From a checkpoint of a small mixture-of-experts model trained on Wikipedia: vocabulary 15790, a variant of SOAP for the experts.
Below are experts of layer 8 (counted from 0) of a mixture-of-experts language model. Rows are named up (a neuron's input weights, with its number) and show model dimensions 112-223. Each number is 200 + 40 x the weight over its row's rms, rounded and kept within 0 to 999.
Before each expert's rows: "comes after" lists some tokens at least twice as common just before its tokens as in all text. This comes from a sample of Wikipedia text that the model never trained on. Tokens count by the router's weight.

# expert 67
comes after: " a", " the", " an", "==", "'s", " =\n\n"
up0,220,235,155,215,219,220,79,190,165,155,183,224,234,139,174,192,242,176,192,153,241,207,224,198,116,190,180,260,180,196,126,212,302,179,188,153,158,219,226,184,286,244,186,204,217,137,244,159,200,162,201,195,104,205,269,176,189,200,222,190,208,170,219,204,182,253,196,189,227,140,230,195,189,181,183,231,197,167,235,179,276,221,219,189,88,153,174,133,230,179,268,281,267,207,236,195,159,217,167,234,186,163,221,184,239,189,247,252,158,223,226,217
up1,237,240,270,212,197,144,213,252,196,207,232,179,199,165,193,249,197,227,210,77,179,164,169,182,158,201,249,231,157,230,217,151,174,188,182,174,188,120,242,191,240,203,226,171,150,230,133,173,218,215,202,255,96,73,279,201,180,178,217,232,224,244,220,167,185,189,200,207,217,156,221,227,159,203,176,211,203,181,193,227,245,227,82,192,197,205,246,224,220,188,145,194,156,158,269,198,201,208,250,145,208,223,215,276,131,271,236,195,120,148,202,226

# expert 17
comes after: " |", ":", "-", "|", "a", "i"
up0,183,149,172,246,249,248,185,219,189,177,200,253,196,196,206,241,178,241,161,155,214,178,122,266,198,185,203,166,226,215,204,187,185,158,168,274,258,144,225,166,266,248,150,199,217,259,281,130,171,200,216,189,288,220,115,205,225,69,133,204,163,177,241,203,196,245,200,208,240,225,187,148,202,209,203,246,200,108,235,120,121,213,224,256,205,249,166,182,148,170,192,226,175,294,124,209,201,255,143,190,184,193,189,148,239,230,245,205,160,202,221,170
up1,280,196,218,206,147,140,188,154,251,212,257,233,247,158,199,119,198,220,259,214,161,238,231,232,214,161,224,92,183,240,188,217,172,213,192,189,285,191,234,229,183,252,212,206,277,246,143,244,177,158,204,176,214,197,155,216,273,222,180,204,164,217,206,259,153,187,207,224,168,223,163,206,226,294,186,261,104,245,221,190,192,188,245,175,187,116,197,241,217,188,208,189,220,168,206,234,163,236,210,208,163,195,184,161,82,257,299,252,188,183,231,212

# expert 52
comes after: ")", "0", " ", "1", "%", "3"
up0,185,178,282,208,256,223,250,194,166,241,263,230,131,206,172,232,140,207,250,149,166,142,182,210,156,181,206,217,166,170,258,284,246,175,338,165,180,164,224,209,231,194,136,194,211,154,216,174,227,157,206,167,196,237,199,200,205,200,233,215,168,108,164,174,234,238,233,172,270,220,210,129,178,149,232,168,233,257,233,222,297,204,213,172,243,158,222,163,236,276,146,198,260,138,247,254,229,193,151,172,201,202,178,181,202,291,245,212,203,239,207,227
up1,183,127,275,150,226,181,212,168,221,232,226,241,185,263,245,180,184,178,175,160,244,155,190,286,161,113,229,171,184,267,217,165,226,241,262,122,135,138,175,217,221,263,149,135,198,184,224,125,212,157,244,265,225,116,229,162,201,127,208,266,199,213,197,194,163,239,199,129,205,156,134,144,195,181,217,255,239,202,223,167,172,180,212,188,212,231,254,169,173,170,124,250,213,213,195,226,171,170,234,236,229,241,140,232,230,184,180,176,232,218,182,162

# expert 5
comes after: " |\n", "1", " MF", " DF", "2", ".\n"
up0,255,179,209,150,188,109,222,214,201,191,202,190,248,180,250,198,245,244,81,181,201,177,214,176,180,209,178,226,216,184,236,206,234,207,224,95,279,174,199,243,199,226,172,141,163,279,258,143,213,293,189,220,244,208,202,165,183,236,190,206,242,265,142,207,144,203,185,174,215,225,211,114,214,252,211,203,200,172,161,152,263,170,137,218,133,200,193,216,193,223,230,272,202,223,226,241,129,234,163,185,201,286,192,191,210,147,197,172,174,216,168,193
up1,214,188,132,201,154,153,190,172,222,287,151,228,152,211,241,195,132,198,147,175,173,193,181,214,223,205,240,187,165,241,202,270,97,210,221,292,198,188,226,221,226,189,202,125,232,184,233,163,157,177,268,167,258,223,158,208,235,227,176,172,158,160,181,189,162,191,176,231,196,192,212,188,222,217,205,234,235,160,214,202,126,246,168,175,236,151,243,201,233,227,199,235,262,243,180,204,121,64,226,216,124,143,252,227,250,176,233,220,223,227,231,239

# expert 9
comes after: " the", " a", " and", ":", " on", " The"
up0,154,274,200,215,128,176,169,204,234,156,161,200,250,216,218,190,160,185,154,146,150,120,161,188,212,253,215,168,216,183,207,64,250,170,198,214,209,249,201,185,162,197,229,191,227,199,134,306,193,265,230,186,229,109,192,178,237,204,217,251,245,258,236,219,236,221,212,180,151,250,242,142,192,193,193,207,230,97,165,171,196,191,178,159,153,190,229,193,256,146,298,141,194,183,296,242,227,212,165,220,178,195,151,218,217,190,283,201,205,269,187,133
up1,206,228,130,102,136,209,183,242,231,187,252,151,222,133,216,216,229,127,176,219,226,183,225,217,192,195,236,306,243,168,199,173,140,230,195,223,167,191,174,217,187,302,166,216,254,140,221,209,239,263,166,195,161,237,181,208,188,200,231,174,263,294,262,144,189,251,167,205,202,160,184,186,174,234,118,234,228,177,199,159,224,158,142,221,158,258,304,202,249,164,183,227,256,131,258,208,240,160,194,220,203,144,190,190,204,155,244,200,194,148,149,154

# expert 14
comes after: " ", " (", "–", " in", " /", " In"
up0,186,249,152,180,154,227,214,165,168,123,183,250,179,178,282,189,244,173,137,260,207,144,160,219,188,258,183,242,189,226,199,125,207,240,170,137,231,197,206,294,166,277,259,166,248,225,145,174,219,232,187,206,265,220,208,168,227,199,214,176,166,227,214,143,213,212,280,232,170,216,187,156,262,280,220,243,210,242,175,193,237,178,172,265,224,207,192,238,221,174,201,305,235,94,201,164,197,198,221,175,212,205,281,260,237,249,234,148,228,213,200,231
up1,190,126,154,192,196,185,195,234,201,159,169,172,201,195,246,170,223,248,219,198,207,206,227,248,227,232,275,260,220,139,233,165,211,253,251,183,206,218,251,179,259,240,203,185,192,133,142,247,126,210,252,230,185,182,144,253,169,231,215,205,251,214,228,186,186,184,195,229,222,198,255,156,129,188,162,203,222,183,140,219,191,176,110,201,241,255,158,263,147,219,192,194,183,197,190,170,162,182,170,247,153,206,244,139,273,257,245,180,201,204,169,230

# expert 80
comes after: " ", " (", "–", " MF", " FW", " DF"
up0,236,224,207,172,232,183,226,185,235,191,197,199,236,133,217,218,185,241,192,306,214,155,218,291,227,227,150,220,160,240,185,165,250,247,222,215,198,156,188,232,211,218,200,176,239,283,259,250,197,167,262,192,184,193,141,158,224,276,165,247,168,215,177,197,210,198,235,203,238,243,148,137,197,235,181,194,265,192,173,184,256,151,172,248,191,169,171,211,220,209,175,305,168,163,333,237,233,116,168,172,194,154,238,192,261,184,196,159,236,226,249,172
up1,133,243,174,129,185,172,91,239,196,234,149,208,197,234,138,190,192,185,262,161,173,177,196,161,181,216,222,124,227,178,227,199,183,183,236,197,187,223,229,163,165,259,211,241,258,238,196,244,183,199,189,182,230,222,171,208,235,190,183,226,220,134,215,193,230,128,235,242,156,156,190,162,206,185,227,195,218,192,280,173,188,189,172,231,233,221,190,269,238,161,161,197,241,192,205,158,179,159,249,168,216,198,210,151,252,246,208,193,174,214,197,277

# expert 10
comes after: " ", ")", "\"", ";", " L", " —"
up0,164,204,241,266,273,151,171,178,246,169,224,274,194,168,135,228,111,186,232,106,196,197,173,260,183,175,198,192,225,175,231,222,126,202,201,135,119,197,151,174,249,156,206,208,243,144,193,199,247,199,162,233,194,305,175,192,225,126,220,226,205,215,183,232,243,98,244,202,195,231,232,209,240,158,234,191,204,256,207,150,246,250,164,257,275,186,217,189,187,234,191,171,230,212,176,249,161,178,264,282,149,236,187,198,249,195,217,229,152,229,248,256
up1,102,192,209,206,244,153,136,198,231,203,97,288,125,192,188,204,147,240,177,171,201,214,233,205,239,174,242,175,178,234,217,126,140,222,246,233,281,174,189,87,199,188,112,126,183,219,144,184,149,257,231,198,201,258,210,146,241,147,221,168,207,211,177,147,216,229,160,174,246,174,222,235,155,153,240,195,151,217,221,172,206,130,232,187,123,234,204,201,151,244,263,252,216,214,180,243,147,210,195,211,188,140,221,219,232,227,216,129,114,191,237,146

# expert 6
comes after: "20", " ", "19", "–", "′", "18"
up0,273,167,198,195,235,204,145,223,214,281,210,219,276,225,122,185,196,227,202,172,269,245,198,249,155,203,227,125,180,186,214,241,199,152,142,159,230,183,146,199,261,124,216,211,143,176,227,214,220,229,211,207,204,239,223,217,174,266,234,132,260,184,159,140,197,191,158,224,226,153,151,267,189,195,175,187,200,134,210,111,258,229,199,168,219,152,175,186,206,167,106,229,250,225,234,250,285,164,170,166,188,177,168,208,164,188,184,156,201,205,168,200
up1,170,170,262,199,179,165,252,196,157,238,257,169,211,249,183,231,187,128,169,181,266,254,222,263,137,185,252,180,174,254,214,184,231,197,235,231,226,172,183,195,213,235,183,228,172,174,136,168,148,223,182,169,302,153,174,176,248,183,131,170,158,192,138,203,230,175,147,198,126,208,248,230,189,255,203,147,153,192,255,244,197,225,172,249,198,208,237,214,198,246,138,298,205,211,225,133,198,96,199,185,216,182,188,263,245,223,234,227,189,143,202,271

# expert 64
comes after: ".", " of", " in", " that", " to", ";"
up0,162,186,230,186,176,196,272,281,200,173,211,235,161,129,166,180,250,293,196,179,153,211,202,287,237,234,189,190,191,207,249,167,251,204,241,164,186,215,207,215,226,192,124,179,154,248,174,186,105,232,232,262,200,198,176,193,232,211,154,149,290,225,161,146,224,154,194,167,117,193,236,139,200,241,199,209,215,195,209,191,180,162,202,192,108,197,201,244,160,180,178,158,246,154,199,133,157,202,229,222,235,221,202,199,291,133,188,153,209,232,165,215
up1,182,303,204,105,197,256,95,206,190,170,257,240,185,246,224,199,212,186,231,171,222,210,160,191,188,189,193,234,223,274,223,176,197,182,228,196,208,230,235,98,210,192,276,264,280,194,163,215,137,178,223,136,295,233,181,215,230,169,151,204,224,209,189,151,196,210,157,262,186,147,211,185,191,230,213,216,196,202,206,179,278,201,198,211,222,218,235,180,166,169,172,215,194,219,217,209,312,202,267,125,190,151,174,161,169,120,224,226,245,197,233,197

# expert 70
comes after: " |", ",", "20", " on", " by", " and"
up0,192,176,188,165,204,226,141,223,209,200,206,131,154,183,100,178,196,158,141,159,161,231,225,171,224,229,240,153,162,177,249,161,202,100,189,240,243,180,130,108,172,157,154,224,126,168,185,236,237,211,189,184,255,171,251,209,310,207,222,193,240,243,186,290,152,177,106,99,157,234,178,192,200,178,264,230,166,196,234,139,217,200,214,224,186,259,249,211,266,182,197,245,175,179,228,226,151,161,159,174,228,140,192,182,205,199,235,196,173,191,231,172
up1,205,179,211,228,235,161,222,223,190,219,172,255,202,187,229,194,178,296,281,175,302,185,210,177,119,162,107,123,134,187,253,135,234,140,179,205,227,221,246,207,218,221,188,236,215,235,205,245,247,203,198,175,137,220,90,193,247,259,186,191,190,187,249,220,253,220,211,188,103,181,188,193,205,228,181,223,165,188,260,191,276,203,179,147,162,161,248,199,185,98,172,203,255,219,193,243,223,305,172,164,249,186,209,193,224,262,238,218,203,206,190,206

# expert 3
comes after: " is", " as", ",", " was", " with", " of"
up0,201,206,228,158,128,175,165,238,202,211,240,238,189,153,188,182,153,196,229,188,202,128,245,230,147,170,215,184,180,196,182,214,160,142,154,231,238,205,270,213,200,151,209,219,194,218,140,223,207,275,189,146,158,260,136,214,172,211,235,253,230,238,281,211,198,251,242,195,213,168,191,171,186,190,127,246,235,217,265,145,150,144,201,261,188,116,188,186,194,251,242,262,264,236,210,170,223,223,190,204,145,187,211,199,270,132,185,239,213,232,259,264
up1,281,288,259,129,228,257,121,250,136,173,155,146,237,144,200,205,248,157,239,229,223,174,209,236,144,185,259,141,178,105,255,223,250,245,217,154,185,212,249,247,178,196,186,222,256,177,159,268,211,205,199,201,169,189,190,200,170,283,214,253,229,178,222,185,199,187,247,218,179,244,241,213,187,197,215,157,242,146,197,233,196,193,188,260,206,156,204,212,268,196,280,202,154,177,221,236,230,185,242,188,96,196,205,169,104,235,206,219,211,267,209,186

# expert 48
comes after: " the", ",", " of", " in", "|", " \""
up0,218,265,259,198,207,170,172,221,220,156,219,209,193,144,202,161,177,176,242,157,215,276,141,165,292,225,166,192,209,238,207,193,178,239,140,297,245,177,214,176,215,181,159,194,165,206,228,209,174,192,200,196,223,255,240,169,250,202,214,228,213,187,156,191,155,178,146,278,198,196,156,127,228,218,262,243,141,243,248,182,228,175,174,134,175,198,201,144,194,283,252,253,188,285,185,190,193,264,207,185,207,221,146,208,192,159,131,161,277,212,237,158
up1,219,132,209,197,229,208,89,183,221,213,174,239,252,196,193,242,162,171,266,236,164,278,169,126,257,238,187,142,185,200,213,170,200,192,267,192,208,195,204,262,244,263,189,246,257,132,188,201,199,153,230,138,198,211,162,135,140,192,239,148,237,157,146,158,228,141,233,293,188,141,160,130,157,245,252,236,156,148,191,242,252,154,230,203,258,235,183,227,234,150,145,242,236,259,171,253,134,192,195,217,177,218,167,153,224,239,225,206,161,217,159,188

# expert 2
comes after: " the", " of", ":", " in", "-", " de"
up0,141,144,200,323,156,222,190,164,142,196,270,177,196,161,197,224,222,203,172,215,245,108,194,259,226,209,236,180,195,189,153,159,181,201,240,207,197,264,287,206,211,145,137,267,223,230,152,161,140,142,270,183,194,184,151,183,166,177,152,248,229,171,183,173,215,158,231,216,192,185,247,161,255,227,230,266,237,137,189,199,223,158,148,171,152,230,184,188,227,267,152,246,176,190,156,203,186,178,208,110,163,248,139,226,200,271,205,182,201,168,215,193
up1,154,247,216,196,173,184,121,152,298,224,186,221,157,157,202,240,221,235,208,169,197,211,259,140,148,234,251,147,188,233,89,218,240,135,212,168,214,228,161,267,205,244,175,212,272,215,143,192,168,199,199,129,264,105,187,164,181,211,216,299,222,169,196,216,273,183,231,229,199,257,219,236,180,302,259,175,174,201,144,190,127,192,213,222,190,142,205,116,241,210,131,224,242,180,199,230,183,214,209,227,143,94,229,209,204,236,232,207,190,180,164,146

# expert 4
comes after: " the", " of", " a", " and", " with", " The"
up0,97,192,210,159,177,193,134,186,252,220,285,247,275,248,198,181,271,188,239,267,212,185,212,244,217,256,228,230,208,144,199,149,178,210,138,201,188,202,270,182,171,250,162,203,137,202,244,214,155,258,129,224,179,210,197,148,265,195,151,163,205,197,235,136,267,217,226,238,210,179,188,184,219,174,167,224,131,275,178,230,227,199,241,189,244,242,192,218,249,154,113,145,208,195,174,116,232,216,227,210,220,187,207,198,255,189,233,206,182,215,229,195
up1,162,229,288,170,227,214,140,152,235,207,233,235,173,143,211,128,242,226,187,237,224,209,260,203,191,192,140,209,248,252,171,175,179,183,250,67,175,229,161,207,176,137,163,256,223,227,195,153,153,174,166,188,169,220,236,208,239,215,134,179,230,181,158,229,283,127,226,217,114,254,191,179,168,139,233,195,194,241,145,166,223,203,235,176,141,237,230,258,130,216,188,142,165,243,216,244,177,205,207,178,231,236,224,257,256,207,137,146,222,179,166,165

# expert 46
comes after: " ", " (", " $", "10", " −", "^{"
up0,154,196,198,194,205,196,261,170,216,192,232,220,260,175,202,253,279,235,252,280,236,160,211,228,171,165,190,211,113,125,200,165,183,149,202,149,191,113,263,233,284,265,280,160,225,221,177,183,204,246,202,164,214,250,151,204,120,133,273,220,208,164,176,254,196,159,216,236,252,243,205,184,169,176,173,213,183,233,269,262,208,134,251,256,198,126,217,211,144,153,183,186,78,246,198,183,301,224,256,219,139,168,169,198,242,185,266,142,188,199,199,201
up1,223,171,243,208,181,235,148,119,224,237,189,207,196,149,176,283,169,173,165,206,264,234,166,170,195,204,196,177,181,123,171,171,239,188,252,120,251,214,176,176,184,292,142,124,162,205,180,172,171,199,177,208,212,125,161,270,159,213,221,195,255,159,131,256,179,196,212,184,299,188,168,198,217,211,195,200,240,229,279,201,178,186,209,237,220,237,253,242,191,228,211,233,208,246,204,188,178,150,153,191,138,193,169,253,295,167,277,194,232,276,270,216

# expert 69
comes after: " ", "19", "20", "18", "17", "–"
up0,254,127,219,186,252,170,244,143,109,172,145,256,191,146,233,137,180,200,189,204,231,186,205,195,186,152,203,252,225,175,125,102,164,222,163,229,220,149,225,211,205,185,220,219,230,171,112,199,158,216,244,198,226,156,189,206,253,110,160,235,244,257,208,174,147,133,204,229,224,156,210,202,180,219,139,242,174,222,216,214,227,180,179,270,145,154,212,180,173,211,211,192,253,220,204,275,236,134,265,247,207,248,239,171,214,269,216,218,253,200,214,135
up1,218,116,184,170,202,196,221,216,234,252,205,235,163,199,254,194,157,234,148,131,219,244,246,185,205,213,248,224,205,142,244,186,224,232,279,185,192,239,205,263,161,244,204,262,245,247,178,170,241,175,206,141,255,147,216,142,261,253,143,221,175,109,178,172,232,272,183,209,89,157,145,141,173,185,187,233,243,199,194,159,232,207,211,152,185,147,191,155,204,217,197,198,201,233,193,223,235,139,208,185,187,163,201,133,227,220,211,212,235,184,241,260

# expert 65
comes after: " as", "-", " and", " the", " on", ":"
up0,82,199,211,233,219,161,187,120,165,300,169,235,145,220,156,199,217,192,175,188,226,138,215,169,230,165,158,289,144,262,205,152,191,224,201,176,176,280,180,160,155,240,208,153,196,130,187,199,195,161,141,227,207,147,197,234,223,185,188,225,232,234,139,152,183,248,196,219,131,245,287,137,199,238,202,232,163,183,175,155,170,195,268,232,165,199,246,264,231,165,155,211,231,185,178,167,186,156,145,180,211,220,241,156,170,160,193,189,191,252,238,217
up1,183,160,181,275,130,219,254,196,168,162,188,276,232,206,229,153,185,211,248,216,219,164,271,189,191,111,248,196,133,275,235,186,232,254,270,238,204,164,219,175,179,237,202,117,218,184,202,160,209,183,179,182,288,177,220,183,183,240,181,166,209,201,222,226,249,207,226,179,235,98,187,231,244,233,218,235,147,193,224,218,237,225,189,176,195,160,169,201,202,202,120,259,173,199,189,177,244,217,162,177,138,213,132,182,277,245,255,118,164,237,199,193

# expert 72
comes after: "\n", ")\n", " |\n", ";\n", ".\n", "-"
up0,249,172,225,207,189,191,190,222,208,158,222,282,203,205,149,275,233,184,201,216,207,187,157,226,284,132,134,206,208,216,199,190,198,171,200,198,185,230,212,211,222,253,176,204,184,172,291,148,190,162,228,213,213,154,166,166,211,207,264,227,261,267,217,213,170,211,238,164,344,209,129,153,273,122,167,207,254,182,165,140,222,248,98,199,233,98,164,262,200,305,196,136,199,235,171,256,256,153,206,166,199,223,224,229,191,233,177,207,138,209,167,217
up1,314,169,151,172,179,255,167,196,136,147,180,276,221,247,241,253,174,205,226,208,255,207,246,258,215,213,254,219,239,254,166,267,229,214,232,273,224,200,187,212,173,194,96,254,174,183,113,149,203,165,186,181,204,246,251,230,188,225,196,160,249,135,265,163,259,141,217,226,164,165,247,157,135,165,241,162,218,180,280,240,187,160,81,171,199,193,184,186,180,266,154,180,222,192,179,240,192,185,196,192,220,217,264,259,144,215,193,189,222,240,129,245

# expert 90
comes after: " of", ".", ",", " by", " in", " to"
up0,214,266,228,157,223,195,230,256,234,168,237,226,237,225,215,149,177,247,229,149,188,189,176,153,159,270,157,243,212,176,226,184,157,255,204,109,266,239,169,92,64,204,222,223,210,215,186,211,230,206,197,146,221,232,197,243,265,129,259,285,170,149,239,165,207,162,243,213,173,197,233,227,243,252,256,201,104,136,175,146,195,166,192,200,194,187,201,96,243,177,178,134,244,212,169,201,187,181,271,211,255,254,209,130,261,224,245,232,248,255,166,202
up1,247,223,196,284,190,177,220,244,220,140,201,191,218,217,214,220,162,246,207,285,252,220,216,214,194,116,121,231,163,154,209,141,224,240,201,192,227,249,159,190,250,248,232,179,216,169,129,155,318,199,163,269,169,121,125,241,158,182,217,214,208,157,264,195,210,241,204,267,299,242,202,192,218,179,174,136,201,201,152,190,170,196,276,246,174,164,180,127,217,204,236,264,191,186,282,192,139,175,211,195,131,226,152,223,184,265,203,175,146,225,289,122